Below are experts of layer 8 (counted from 0) of a mixture-of-experts language model. Rows are named router (the router's row for the expert), down (a neuron's output weights, with its number) and show model dimensions 0-255. Each number is 50 + 12 x the weight over its row's rms, rounded and kept within 0 to 99.
Before each expert's rows: "comes before" lists some tokens at least twice as common just after its tokens as in all text; "raises" lists some tokens whose logits its average output raises strongly, later layers aside. This comes from a sample of Wikipedia text that the model never trained on. Tokens count by the router's weight.

# expert 13
comes before: "19", "1", "2", "0", "3", "{"
raises: "19", "18", "H", "B", "M", "L"
router:57 44 35 45 58 37 40 82 61 52 35 44 53 75 41 61 44 45 66 53 62 49 56 44 48 56 48 37 83 36 44 50 58 61 36 57 38 42 48 54 30 41 45 50 26 52 58 37 55 54 59 59 62 65 72 55 60 43 29 46 43 46 50 64 62 43 65 61 34 67 49 54 56 49 45 35 53 58 53 65 60 40 48 64 69 45 49 40 62 43 36 55 37 33 52 60 29 68 51 47 26 47 51 47 46 33 50 35 32 35 47 43 22 68 64 61 50 46 45 48 63 46 33 41 70 47 54 57 47 64 51 54 45 56 67 49 38 30 58 29 41 48 56 56 43 47 57 62 30 45 58 57 55 66 46 58 46 44 39 52 30 67 50 41 38 28 45 53 46 49 68 46 68 56 53 64 42 61 59 32 44 70 42 45 60 46 74 51 78 37 63 46 26 42 64 53 46 50 39 58 43 42 37 49 19 77 41 40 54 62 40 49 69 34 55 47 29 59 77 65 66 50 50 57 34 41 49 22 54 54 59 60 56 45 52 58 22 54 51 51 34 35 65 43 65 41 50 42 23 42 73 46 67 67 53 55
down0:53 43 48 67 59 17 31 62 57 49 83 49 50 44 56 56 43 38 48 53 57 60 45 62 72 57 48 73 41 40 53 57 44 41 55 43 29 22 56 47 55 35 36 42 47 46 59 39 77 55 43 50 43 54 42 44 57 48 38 48 53 52 39 38 62 41 49 60 67 56 59 30 42 78 57 70 46 45 64 58 41 62 72 34 44 60 74 69 33 29 63 75 42 48 53 71 45 63 39 49 63 28 36 52 64 45 48 56 41 51 22 48 64 51 61 46 73 52 31 56 53 50 32 48 38 45 46 43 54 56 45 70 43 44 36 47 76 60 37 42 52 55 57 53 39 68 44 44 64 41 33 30 55 52 61 35 59 28 28 44 47 48 57 51 55 60 49 60 48 57 53 67 37 50 35 70 26 68 28 24 46 66 43 40 50 38 43 45 29 61 44 62 54 37 33 72 42 34 63 58 42 32 48 66 51 55 38 44 63 55 63 55 48 43 50 54 55 65 58 56 56 55 60 58 43 27 56 52 49 39 33 49 33 55 44 42 60 31 63 36 31 57 35 41 60 67 57 60 53 65 53 59 65 45 54 63
down1:49 43 47 48 61 46 40 68 56 39 49 55 37 28 50 62 55 55 71 54 43 53 39 57 57 50 55 40 40 54 43 65 50 49 60 49 58 61 39 37 41 49 56 48 30 52 41 27 34 50 55 46 53 52 54 56 31 29 43 49 45 34 60 50 55 63 43 53 23 52 44 32 62 51 73 43 56 59 51 37 64 52 66 50 74 54 31 50 32 57 46 44 41 50 51 61 44 45 30 37 44 45 91 27 57 23 50 56 46 51 47 55 40 29 61 58 42 72 52 65 68 51 67 66 29 31 49 50 63 47 44 67 60 47 46 36 70 49 32 41 65 57 70 44 44 58 43 43 51 44 73 68 49 34 33 53 55 55 53 25 70 28 75 36 55 53 39 53 66 48 58 52 50 51 64 52 63 50 43 56 56 37 42 64 43 53 60 46 37 53 45 65 28 44 62 36 51 37 40 35 37 24 28 33 71 50 55 47 47 38 52 52 52 41 49 40 53 48 58 41 64 49 37 59 23 46 26 18 67 44 55 42 52 30 60 55 58 46 54 46 47 48 73 64 29 73 63 59 20 57 52 50 60 49 55 45
down2:51 58 75 33 37 63 44 51 39 42 56 40 56 36 59 49 30 53 47 67 43 19 69 72 55 50 67 66 38 47 65 60 67 52 66 57 48 28 49 36 73 48 31 47 63 49 56 44 47 40 34 55 57 48 45 42 65 60 37 59 52 59 51 43 62 27 53 39 32 26 33 51 34 41 47 38 48 30 59 38 57 45 46 46 29 42 40 54 46 52 33 79 65 47 39 63 40 60 23 82 58 54 51 56 48 47 39 52 53 57 30 58 54 32 24 40 53 53 54 50 26 66 35 52 34 48 45 39 42 50 61 68 46 39 24 67 38 76 70 43 48 55 53 65 51 54 52 42 36 63 66 57 43 40 61 46 54 41 80 56 42 36 55 49 50 48 44 59 51 57 55 36 43 47 48 43 66 62 55 52 62 43 54 66 43 51 45 53 48 60 53 61 45 35 41 50 73 61 52 68 30 42 50 40 53 65 37 57 51 37 21 36 33 33 47 50 36 65 49 58 50 48 51 48 48 44 59 61 82 62 42 30 55 62 63 55 46 37 38 31 71 38 61 48 33 42 35 54 51 35 60 53 44 41 46 39
down3:49 49 76 51 57 43 65 50 54 34 19 27 59 23 54 51 61 51 33 52 51 57 39 45 31 73 55 58 50 52 38 61 76 42 44 49 34 41 52 54 38 59 61 49 35 33 54 51 45 72 30 46 34 67 56 45 33 47 74 48 48 35 53 56 57 53 67 46 57 24 41 53 46 46 46 59 45 59 49 48 34 47 61 73 43 43 31 59 20 59 39 27 71 42 50 69 46 33 43 58 69 21 54 35 43 52 56 61 37 38 67 61 32 40 51 62 44 36 36 37 50 32 31 48 39 64 44 50 59 40 51 35 31 42 56 52 54 49 20 44 53 64 42 46 46 63 55 62 56 61 70 54 63 53 45 51 29 41 60 37 61 30 39 55 51 56 69 65 36 45 47 49 52 61 61 64 33 47 47 45 51 44 43 63 61 65 43 47 37 47 54 62 24 42 60 50 46 50 49 40 34 48 40 47 92 39 55 77 64 43 25 42 59 43 53 49 52 54 57 43 45 76 50 60 58 52 46 49 43 66 45 45 42 52 45 43 38 66 44 37 39 44 43 52 42 38 41 60 47 37 48 33 60 40 26 41
down4:24 51 61 47 48 61 32 49 32 67 41 44 76 40 43 64 41 59 53 51 50 57 78 30 56 46 54 33 46 48 45 66 42 52 48 49 55 55 44 30 58 29 36 77 78 58 67 46 61 42 49 66 44 48 47 52 43 46 45 59 46 56 43 44 63 76 54 38 66 54 41 39 59 48 65 52 70 48 71 45 68 43 37 64 41 40 56 69 34 40 34 62 42 74 49 53 40 49 54 36 51 63 38 44 35 58 40 38 58 42 49 38 16 47 48 61 59 56 36 33 60 45 57 27 63 65 42 68 74 75 25 43 26 46 69 54 67 56 55 52 42 30 64 48 62 47 48 38 78 29 44 32 58 54 49 34 65 36 38 61 52 49 52 44 43 58 30 51 67 60 36 42 65 46 41 51 46 42 59 46 51 78 55 45 46 52 47 36 47 40 67 53 44 60 60 51 45 48 42 77 46 51 70 56 48 29 52 63 35 52 45 63 72 66 41 47 37 28 71 53 55 54 52 55 44 77 65 49 53 65 39 47 46 41 60 35 47 60 41 47 62 53 37 44 49 54 44 40 58 40 50 62 65 57 55 38
down5:51 57 00 53 42 58 54 56 61 60 54 52 33 71 38 30 42 43 67 44 35 65 25 40 44 52 45 65 46 74 53 45 49 54 50 60 51 61 43 68 43 33 56 37 53 69 58 57 37 62 54 60 33 51 64 26 41 58 65 77 49 37 33 51 50 56 70 46 54 59 45 60 58 33 38 43 56 53 40 43 47 63 66 37 34 60 37 44 58 64 50 28 52 37 75 70 34 39 47 49 54 45 53 48 53 43 58 57 74 48 63 64 47 39 63 61 61 51 31 36 51 60 47 54 57 41 58 39 60 47 48 66 48 36 53 44 48 36 46 60 46 53 42 74 53 50 43 54 64 46 56 29 66 53 52 37 72 48 37 53 44 34 36 50 59 43 47 58 65 50 20 72 33 63 57 50 55 27 46 46 41 30 64 43 49 65 62 46 51 48 37 48 53 55 77 36 38 58 55 52 61 62 41 55 43 58 52 37 72 37 75 54 56 50 46 51 68 51 53 52 52 47 50 64 47 55 38 43 58 40 42 33 58 50 38 66 56 70 42 69 46 38 37 21 58 54 60 54 49 64 44 42 42 26 54 40
down6:61 59 24 43 48 54 51 48 35 41 50 65 35 50 53 44 67 79 64 49 66 28 53 44 51 44 50 38 42 61 27 57 67 76 53 60 47 54 49 81 39 44 49 62 45 53 53 64 50 44 51 44 62 40 37 49 58 55 39 43 53 46 60 50 38 37 32 40 54 54 45 42 51 51 48 82 61 66 51 49 62 45 41 33 25 30 41 61 00 80 52 56 56 73 64 56 82 30 42 56 41 50 66 41 36 45 63 36 58 36 58 64 42 56 59 67 43 57 58 40 52 64 40 57 41 64 40 49 46 52 59 42 44 51 58 66 38 52 26 75 35 51 46 29 46 36 37 46 44 31 48 50 67 46 48 37 65 50 48 55 61 41 30 69 51 49 61 58 38 40 63 33 48 55 25 57 32 64 59 47 56 62 58 55 64 48 50 45 62 44 51 53 43 29 55 43 38 49 50 56 48 41 51 70 62 44 56 48 22 39 58 56 53 49 61 40 53 58 57 46 47 45 38 42 35 42 50 35 48 30 72 46 41 62 31 54 47 47 55 60 59 48 68 40 57 41 56 49 49 77 37 61 42 70 42 31
down7:33 71 73 48 49 54 74 45 74 57 75 47 48 27 64 42 64 61 55 56 45 56 42 58 53 65 26 44 24 56 44 40 54 51 37 42 47 52 51 51 44 55 49 47 43 53 49 47 44 33 49 49 64 30 75 45 41 58 44 22 31 28 58 29 55 42 57 52 45 38 40 39 32 33 44 46 40 37 56 71 53 38 47 32 29 65 61 46 85 53 58 59 52 45 47 48 51 49 45 43 66 62 45 52 59 33 50 26 49 36 47 34 67 45 49 59 53 44 73 66 61 62 54 73 70 60 36 51 36 65 49 50 44 63 52 70 49 62 39 46 36 49 52 31 42 48 71 74 33 47 71 38 74 51 38 49 54 54 61 41 59 58 53 67 59 45 53 38 55 50 47 39 44 53 47 45 59 50 54 56 36 52 55 34 66 60 62 53 28 45 40 51 55 55 67 46 57 59 76 49 52 45 35 51 48 52 19 33 61 55 58 53 25 81 43 58 60 72 68 47 60 57 51 40 45 38 53 59 48 57 35 63 37 49 59 73 63 57 41 43 68 65 65 45 37 36 41 67 68 47 49 46 48 39 48 49
down8:50 41 77 57 36 77 54 57 42 50 71 47 59 78 55 47 47 50 40 39 50 51 66 47 64 31 75 53 37 72 52 40 53 63 43 56 38 54 44 62 41 47 66 58 22 14 68 29 53 52 55 55 43 47 60 54 43 48 46 50 47 47 20 39 43 41 46 48 65 33 35 35 64 37 55 40 41 36 56 51 56 69 36 46 29 49 51 80 43 70 31 40 54 53 49 75 49 44 53 24 41 51 46 55 40 48 55 50 58 33 54 61 74 52 65 43 63 46 69 40 18 61 42 48 51 39 60 71 61 44 42 49 52 59 47 48 22 55 40 46 46 48 61 33 44 66 51 49 50 44 53 52 65 37 77 70 40 40 53 30 67 62 44 69 42 40 30 50 49 44 49 55 29 34 34 62 50 57 51 43 55 57 44 43 56 52 42 57 27 63 50 27 49 53 75 55 70 35 32 43 44 50 42 52 61 59 59 62 46 51 46 45 52 41 55 51 61 42 45 61 49 81 51 59 50 55 44 55 61 43 45 46 42 39 43 72 43 57 48 43 43 56 48 55 38 53 55 44 40 32 50 52 54 35 68 84
down9:56 63 24 51 77 54 32 47 37 50 75 64 50 44 54 42 49 48 57 48 66 45 60 40 34 36 39 47 47 62 42 34 50 44 45 62 55 70 34 44 30 48 56 39 43 51 69 51 57 40 36 63 53 57 64 44 68 73 58 53 70 63 50 58 38 62 49 43 55 32 42 41 67 37 45 62 44 56 43 69 50 46 53 44 51 45 39 27 54 59 39 45 50 65 43 35 54 50 56 38 57 39 55 72 55 62 37 36 49 53 45 69 71 56 60 49 46 42 53 43 71 49 31 59 34 43 47 37 45 36 42 48 47 52 26 38 29 42 33 49 55 52 51 50 56 52 63 54 39 71 53 52 33 42 48 54 54 35 47 45 70 57 48 60 37 45 52 43 64 51 40 62 76 25 44 30 58 46 48 42 56 46 14 33 54 72 36 41 73 40 50 41 59 55 48 69 70 61 65 57 71 54 59 30 33 41 79 59 46 52 67 51 42 25 39 67 63 30 44 19 47 59 62 39 44 26 55 45 54 39 55 71 47 47 55 50 58 44 53 36 47 48 71 71 50 53 64 43 52 27 44 37 74 43 54 49
down10:69 21 47 36 43 62 49 65 33 67 47 31 56 65 37 43 59 63 42 41 68 55 44 62 54 60 65 48 51 52 68 57 64 49 52 52 45 37 35 62 59 44 56 39 42 65 45 56 52 47 45 46 34 65 65 74 55 59 33 69 69 39 45 54 24 33 49 58 87 53 74 41 52 50 33 57 51 48 51 59 69 75 43 66 61 46 40 24 64 35 60 72 56 46 53 27 37 36 56 45 46 44 65 44 34 66 37 38 63 53 32 45 37 54 58 48 55 42 61 56 49 41 44 53 41 45 57 40 38 68 30 47 52 31 35 61 55 50 47 41 47 64 52 38 58 65 48 57 47 29 74 77 74 48 40 51 48 40 61 51 46 32 47 59 53 56 59 44 46 33 43 65 46 47 57 32 66 54 57 39 55 64 43 44 55 49 59 45 50 35 60 76 35 69 56 34 47 35 25 52 65 60 49 69 54 55 54 56 51 58 49 80 33 51 71 58 45 51 56 45 67 45 42 58 51 48 35 49 53 56 50 46 54 65 39 63 55 58 28 36 30 42 43 53 33 63 37 38 19 59 62 38 57 40 57 39
down11:40 53 59 36 50 53 66 67 44 46 47 43 43 37 59 44 55 51 36 45 63 48 53 57 60 45 53 59 68 53 51 65 32 54 55 38 81 63 59 57 49 61 34 54 72 43 44 40 57 57 61 40 68 72 58 52 46 38 38 64 37 29 83 43 33 58 35 42 53 43 45 47 36 60 73 41 44 43 25 39 52 37 73 46 45 47 48 55 47 66 37 40 52 30 52 42 21 37 54 45 26 56 44 23 39 59 47 59 41 60 52 61 42 45 52 69 49 53 46 49 49 31 49 52 52 47 53 37 27 49 41 39 52 34 34 62 48 51 49 27 44 56 40 69 41 50 52 37 45 51 61 41 61 33 39 45 41 74 67 70 42 41 62 49 56 30 62 52 54 57 42 60 47 46 59 28 41 51 46 32 51 42 36 66 50 60 48 39 22 39 47 46 60 20 51 33 48 41 73 49 49 75 51 46 45 48 32 69 48 36 39 68 39 56 59 36 53 39 45 67 67 36 39 79 43 65 73 57 65 60 51 46 43 64 29 49 23 49 40 63 60 72 40 62 34 49 41 62 51 56 45 64 52 28 53 51
down12:73 67 70 49 45 62 31 57 50 41 43 44 36 37 21 50 51 44 53 45 48 52 44 45 57 56 61 38 56 64 30 52 29 72 43 60 55 67 45 65 50 45 49 43 56 45 36 56 35 50 61 43 63 57 51 59 50 58 46 44 42 49 57 81 40 37 35 59 51 53 73 63 63 39 50 47 51 39 56 53 56 54 45 49 45 64 61 37 36 16 51 41 63 38 41 43 40 35 45 48 65 45 63 57 56 46 61 46 49 50 48 63 76 77 45 54 63 55 27 24 51 61 56 53 46 60 50 53 31 61 49 68 55 62 53 68 39 48 55 72 47 42 67 47 61 41 55 57 62 22 55 63 39 46 38 57 57 50 23 39 61 53 78 65 43 70 54 18 38 42 37 68 42 50 27 49 37 37 38 29 36 47 42 41 53 59 27 66 43 76 58 80 57 49 61 36 35 31 40 44 35 45 58 51 59 26 36 71 29 43 52 45 56 50 51 51 36 31 50 55 53 31 45 48 56 36 51 48 43 46 57 63 71 53 43 48 40 44 45 54 30 45 49 49 56 63 52 41 34 30 43 46 49 48 72 56
down13:51 49 68 53 58 66 45 42 60 51 75 44 41 57 63 66 31 55 34 57 39 44 29 53 52 39 47 52 63 57 59 51 45 48 43 46 34 44 56 54 48 43 46 33 42 33 59 55 48 47 32 55 37 55 31 43 28 47 45 60 53 60 58 37 44 47 61 55 54 67 67 44 44 83 41 31 08 44 33 54 55 57 42 46 51 41 40 44 32 34 46 42 36 70 50 33 56 20 38 67 51 45 57 37 39 61 67 53 38 41 66 38 51 55 48 41 71 57 48 59 23 48 52 41 22 57 70 40 40 51 42 43 50 68 39 46 53 28 57 47 39 34 42 53 61 68 61 33 32 66 40 30 39 47 75 42 52 39 45 71 51 66 44 50 61 27 43 48 51 67 53 62 57 45 23 72 61 65 60 38 44 48 60 48 62 38 43 52 32 46 45 39 52 58 59 32 71 59 48 54 61 49 56 41 58 74 47 44 28 52 62 49 37 53 53 76 59 53 38 39 50 56 38 43 73 69 54 61 34 60 38 57 38 47 46 59 53 45 33 50 57 65 58 76 53 47 44 47 37 64 47 52 34 62 70 36
down14:74 37 44 35 50 61 40 45 18 72 19 52 44 68 44 44 58 49 48 55 60 67 68 62 52 26 52 33 41 54 28 63 46 48 53 62 48 33 36 50 50 55 69 50 44 28 48 40 28 46 32 20 39 60 61 47 62 42 47 40 51 56 69 39 57 57 28 68 78 27 59 51 49 52 49 48 43 50 48 39 47 50 50 42 30 53 42 57 45 34 69 54 44 45 42 58 53 41 64 63 54 43 70 40 54 41 51 38 44 45 55 40 60 50 36 33 29 62 57 41 58 50 54 48 59 52 36 40 57 58 69 46 62 63 59 62 39 38 57 54 64 63 51 46 61 62 34 35 54 53 36 61 47 49 66 55 47 52 60 47 37 60 49 79 40 61 53 50 78 46 72 43 31 55 59 46 36 45 54 37 43 38 40 50 38 44 21 35 55 60 25 36 50 54 41 61 34 53 36 25 39 59 49 39 56 73 32 59 56 79 74 51 59 59 35 48 73 51 51 52 45 47 51 70 45 59 29 45 56 61 50 52 49 65 34 35 49 60 55 51 59 58 34 60 62 53 44 40 52 45 66 65 65 31 52 34
down15:48 53 00 42 38 44 40 67 56 66 72 42 31 20 39 53 64 64 71 32 62 50 43 63 31 48 54 57 51 55 54 70 50 62 43 58 48 31 38 31 47 48 59 33 45 37 53 44 58 51 53 64 35 51 54 47 50 53 41 56 57 40 51 61 49 54 43 38 51 56 44 45 57 36 45 64 45 60 38 31 33 65 62 46 35 79 58 47 42 39 47 39 54 54 50 49 66 60 60 51 40 54 30 60 48 43 62 42 64 43 50 55 63 57 57 65 58 55 30 84 49 53 49 65 46 50 64 68 39 53 53 82 57 47 53 72 60 54 66 40 66 57 43 66 40 49 47 49 67 71 44 36 33 39 60 65 67 56 66 45 44 50 49 56 50 42 53 53 46 41 43 73 61 46 42 49 54 57 36 61 50 47 34 35 54 58 46 38 41 40 62 56 52 62 64 49 56 36 71 42 60 56 30 29 59 66 41 53 30 54 45 55 45 43 45 40 55 50 57 66 56 64 52 35 40 56 50 53 40 60 24 52 35 40 41 40 58 53 24 28 77 53 60 54 50 63 55 56 56 46 36 67 71 34 22 43
down16:51 62 33 65 41 32 33 40 56 51 29 48 49 57 63 62 54 42 47 56 46 51 58 34 46 55 42 54 41 39 50 66 52 57 26 46 45 38 63 18 52 53 53 79 41 53 26 54 53 56 41 55 63 36 39 26 50 58 60 59 47 55 47 28 56 47 63 55 64 49 57 58 51 68 35 60 68 57 30 37 47 58 50 52 70 54 36 44 45 56 56 47 63 56 68 23 52 47 24 36 49 63 89 62 60 50 45 56 50 38 44 55 39 91 67 48 52 31 51 33 40 71 42 56 63 40 46 44 68 49 54 59 35 70 49 45 66 39 52 47 64 38 59 59 53 52 53 37 37 40 56 47 56 68 69 44 32 46 40 56 41 47 47 46 46 59 43 48 57 65 55 62 64 78 41 48 42 43 33 71 68 40 69 41 42 62 49 58 58 43 40 43 73 52 54 60 65 33 29 57 46 61 69 56 43 66 48 65 47 55 39 45 54 50 62 45 37 66 48 50 31 44 54 43 57 68 85 60 42 62 47 56 49 45 35 74 60 41 60 45 62 59 43 51 58 44 36 47 72 69 67 63 51 61 61 57
down17:59 44 41 56 41 73 42 61 56 67 74 24 33 72 27 37 60 52 45 52 43 52 32 70 59 71 48 38 61 70 33 54 28 30 42 36 52 47 69 48 35 36 33 58 56 47 55 39 50 50 61 80 51 51 63 51 58 74 43 40 53 47 58 59 57 45 54 59 66 45 37 57 34 39 52 65 55 63 41 26 67 50 59 50 43 66 57 59 66 50 39 57 33 27 37 34 53 53 49 53 62 49 46 42 37 32 52 60 66 37 52 52 64 47 51 48 43 66 44 46 26 73 52 43 55 47 48 30 43 50 46 47 50 62 53 42 85 48 56 30 33 57 38 43 33 60 59 32 58 63 58 60 48 77 43 49 47 64 34 56 45 56 34 61 55 45 49 37 35 53 42 69 45 37 60 41 67 56 72 44 55 42 30 45 58 66 42 58 47 44 36 49 43 46 46 57 45 50 39 72 45 67 46 47 43 59 60 39 74 40 56 34 52 60 43 39 52 38 51 48 43 43 36 46 27 46 35 48 55 44 47 24 77 59 58 58 74 39 49 37 67 43 57 39 14 57 63 42 39 50 40 55 43 46 56 34
down18:55 57 59 62 50 43 44 44 55 52 49 52 48 27 47 61 49 55 48 58 68 41 42 48 53 39 41 42 49 52 28 52 47 35 31 43 61 59 25 52 50 46 45 24 62 42 46 54 57 66 72 43 34 41 39 19 48 22 37 68 39 55 40 32 48 66 50 66 53 38 61 51 44 39 61 58 41 55 56 61 48 52 50 38 58 52 51 37 56 63 44 48 37 45 37 18 46 48 40 48 48 49 70 24 45 63 49 39 59 60 43 65 40 40 44 30 46 61 49 51 37 40 50 55 68 55 48 68 64 31 38 41 34 55 40 56 29 66 23 43 66 43 39 67 53 47 61 39 50 43 60 41 59 56 56 72 52 62 46 54 56 40 75 52 66 49 61 57 31 38 54 65 61 53 29 57 21 58 46 51 36 47 71 54 34 71 40 71 41 52 40 64 35 62 38 41 58 64 57 39 71 50 50 55 54 25 76 39 29 32 30 64 19 48 33 37 46 49 41 42 41 61 55 33 37 41 28 56 32 59 30 51 51 59 57 45 38 46 61 36 34 31 66 51 56 61 54 30 61 49 48 47 47 49 47 44
down19:57 55 33 50 49 48 52 45 47 54 62 42 53 54 49 67 63 50 66 67 67 61 31 49 60 49 50 61 51 33 39 55 46 29 84 63 55 48 46 74 50 48 46 74 46 63 44 24 44 35 42 47 68 53 57 51 77 41 65 73 36 39 46 57 53 56 56 47 50 58 35 55 56 62 48 73 44 45 49 39 41 45 60 61 81 39 71 37 50 47 34 60 70 58 34 40 67 59 34 52 65 56 66 34 53 37 49 47 50 33 29 27 65 55 66 35 43 48 74 35 56 71 44 52 43 41 69 73 43 52 49 65 42 50 49 49 52 48 27 34 70 43 50 65 50 36 54 55 37 64 46 66 50 47 40 43 58 57 66 71 54 71 63 50 69 52 61 62 41 44 49 51 49 38 82 44 80 41 53 38 38 47 66 04 59 64 49 53 36 57 33 34 71 51 63 73 53 47 47 54 39 44 62 61 49 47 53 55 60 58 54 48 49 41 29 47 38 57 54 51 49 62 48 60 51 33 44 50 52 50 36 38 66 70 49 50 60 41 59 49 68 55 36 42 44 60 57 60 45 32 43 50 43 55 51 43
down20:64 66 74 73 54 34 50 46 69 40 22 36 55 38 46 50 56 39 57 62 41 51 21 60 61 52 64 57 46 46 37 63 58 48 43 68 57 44 51 49 59 59 35 67 50 50 75 81 48 42 49 56 66 57 46 48 56 47 76 37 79 34 54 43 61 33 31 35 55 46 55 71 43 42 40 37 68 47 57 54 45 46 57 44 44 46 45 53 42 40 75 67 34 36 55 45 52 30 61 56 56 54 34 66 32 57 76 46 58 44 71 48 38 51 60 52 47 49 53 50 43 70 43 51 43 58 42 51 60 35 73 63 52 34 48 52 42 63 59 51 51 61 61 59 56 71 48 48 38 50 53 38 53 58 24 33 27 52 31 72 51 40 33 39 53 63 35 54 41 51 59 55 39 54 36 55 43 14 64 52 47 53 45 52 53 54 54 33 69 37 55 49 46 55 39 51 37 47 59 52 67 56 54 39 59 40 44 64 58 45 64 37 54 42 65 73 41 41 33 37 48 57 52 47 37 42 62 64 68 42 34 43 66 49 27 50 46 59 59 71 70 47 37 30 59 32 49 43 36 45 47 53 40 49 83 71
down21:42 55 48 42 30 49 49 43 82 37 42 38 53 37 51 61 57 58 47 49 40 33 29 48 40 56 32 45 43 37 56 58 66 23 47 47 61 56 54 48 60 40 46 43 47 36 62 45 45 57 56 42 50 81 58 47 61 62 39 44 53 33 55 59 48 56 57 51 40 60 39 59 47 50 64 52 47 35 31 26 45 46 66 35 35 52 49 39 43 59 61 50 71 68 56 40 45 64 56 56 50 55 63 39 54 64 37 50 43 50 48 57 44 48 45 42 60 54 54 50 75 63 47 56 72 63 47 41 52 42 62 50 63 69 85 48 74 57 44 72 55 55 21 35 49 53 38 51 42 60 41 48 45 50 49 57 73 67 72 51 53 60 72 21 56 51 51 40 26 38 32 46 64 52 42 45 41 35 41 52 50 34 55 36 79 45 38 37 52 61 34 51 36 67 44 56 43 42 55 60 49 54 75 71 57 73 47 58 47 53 49 68 46 70 38 50 63 42 59 68 29 37 60 45 58 31 44 54 36 58 22 33 51 48 37 45 73 78 40 48 42 61 50 87 50 39 60 50 46 56 64 56 60 35 35 52
down22:50 37 56 56 30 43 46 52 32 56 55 20 58 51 59 50 50 52 55 69 53 17 55 40 46 47 62 47 58 26 62 47 32 66 53 49 49 46 70 63 44 51 51 51 42 64 38 53 37 51 54 31 31 37 46 47 61 30 68 75 66 48 58 64 57 52 41 50 67 32 55 45 61 57 40 52 34 57 32 40 56 44 50 42 63 54 58 69 80 51 64 48 39 68 35 59 29 47 51 63 60 30 37 44 64 58 50 46 43 53 44 71 37 43 58 35 51 30 64 69 54 49 24 44 64 63 55 63 29 60 57 44 47 39 59 48 43 46 40 37 51 34 55 54 67 48 38 52 39 45 42 54 57 61 38 54 57 52 30 44 46 56 52 70 47 39 32 66 68 29 45 50 49 58 51 61 76 46 55 40 40 55 47 64 66 45 68 44 44 50 43 58 40 66 40 48 42 33 29 59 55 58 53 39 53 55 53 28 72 39 54 60 43 62 72 51 60 16 46 37 54 22 47 40 77 58 48 64 50 56 43 32 66 67 68 60 61 67 49 43 53 71 61 66 59 76 37 56 45 47 44 45 50 59 67 60
down23:44 51 62 45 50 62 52 27 66 51 45 44 52 45 62 34 47 63 51 47 52 61 53 35 36 28 48 45 60 37 44 57 40 62 65 48 42 24 44 38 37 50 41 47 47 37 43 32 45 48 35 54 39 46 51 41 37 49 47 74 48 49 43 46 38 41 41 52 43 42 45 35 49 53 39 48 36 17 63 32 31 31 42 53 47 32 69 50 67 58 49 47 40 64 73 70 77 47 43 38 43 61 44 56 40 45 55 49 52 27 44 56 48 46 63 59 48 53 49 35 53 53 58 53 69 56 75 62 60 40 55 47 52 63 42 56 33 65 45 66 31 49 23 72 63 81 56 66 32 57 34 59 77 61 52 52 39 53 53 45 40 37 66 65 51 39 23 40 35 60 51 47 48 65 35 51 53 53 48 42 75 27 80 23 46 48 54 21 45 54 46 51 57 55 52 72 70 73 55 50 60 37 48 58 59 42 39 57 53 37 48 43 41 69 22 55 24 32 51 50 35 49 45 56 38 39 57 46 61 42 48 48 43 64 50 66 70 45 41 43 61 46 51 52 30 44 53 47 58 40 55 56 50 24 55 73
down24:60 49 96 66 52 78 42 54 35 51 39 21 50 59 48 36 62 64 70 41 43 44 69 64 63 50 58 14 64 62 60 35 52 33 52 54 36 24 46 58 61 56 42 63 67 48 44 45 52 42 38 73 51 58 54 44 37 46 46 41 63 38 43 69 46 51 35 38 58 43 50 54 59 42 67 71 72 31 65 50 42 34 47 43 50 51 32 35 52 68 62 41 47 59 44 58 36 51 63 35 66 40 46 34 49 37 58 59 54 50 38 31 40 62 72 46 41 35 49 66 45 44 58 39 54 59 59 61 35 59 45 42 56 54 47 46 60 59 38 73 29 46 68 49 61 46 29 67 52 63 47 44 78 48 72 49 37 67 56 60 52 34 54 46 25 58 29 54 60 33 50 66 47 73 41 43 59 48 70 39 54 61 41 65 53 44 59 44 43 56 43 67 46 49 59 48 55 55 36 58 50 51 74 33 30 52 49 37 48 37 57 28 43 70 69 51 62 35 51 49 52 39 56 54 60 34 39 36 51 54 61 49 60 67 45 47 53 40 49 40 73 58 37 51 57 54 48 43 41 41 61 66 65 55 35 50
down25:45 48 62 39 53 40 42 52 47 41 38 61 37 40 77 29 71 63 49 42 55 51 41 41 50 30 53 50 51 68 39 57 55 60 61 86 39 83 58 47 35 54 59 43 39 48 55 57 48 51 64 52 56 59 43 47 44 57 53 40 56 69 43 48 48 51 53 51 57 30 53 55 46 41 52 61 58 45 35 54 39 68 52 51 39 53 42 62 45 42 62 59 19 38 49 34 49 61 48 57 45 63 51 46 62 59 57 46 62 67 70 52 57 50 34 44 60 67 58 25 62 69 36 59 77 47 63 66 70 57 52 46 34 26 41 66 50 53 55 53 61 45 57 52 39 46 66 21 55 64 38 46 59 46 61 50 46 43 66 63 52 61 59 60 55 76 45 55 45 24 50 44 57 73 58 64 51 63 70 67 39 63 32 63 40 55 55 47 39 62 42 47 52 57 46 70 66 58 23 49 72 66 39 50 38 23 56 34 48 67 38 55 37 52 61 48 80 50 54 34 63 48 42 50 42 62 41 24 47 33 39 57 59 31 70 81 54 53 33 36 51 63 52 32 50 40 60 44 61 23 56 53 51 62 54 50
down26:45 48 74 55 26 41 66 26 79 38 50 36 49 78 47 65 42 35 38 55 41 61 49 40 28 52 44 46 46 33 42 54 52 51 59 48 79 45 65 39 44 63 44 52 44 27 44 52 60 49 41 49 42 45 66 65 53 56 45 38 64 48 33 29 53 49 44 61 16 50 55 46 44 60 66 36 52 54 54 59 69 41 18 54 49 44 39 47 59 68 40 45 42 46 37 30 51 69 61 47 48 56 49 47 48 32 37 54 48 39 64 45 73 33 39 36 51 56 55 52 40 46 70 56 57 41 55 64 31 42 58 37 33 43 51 44 49 53 62 39 35 90 47 27 66 58 49 43 32 54 46 32 57 53 24 35 48 42 39 50 56 64 48 27 38 42 56 52 39 58 79 42 50 76 50 39 46 51 20 48 45 66 45 55 52 62 48 59 46 52 51 42 52 51 57 34 56 67 63 38 36 48 69 39 51 43 35 47 47 43 36 48 62 56 34 56 40 51 72 45 54 32 53 52 40 54 53 59 35 27 74 39 58 57 39 48 57 70 49 50 35 68 75 48 50 55 77 45 44 51 45 58 46 51 46 45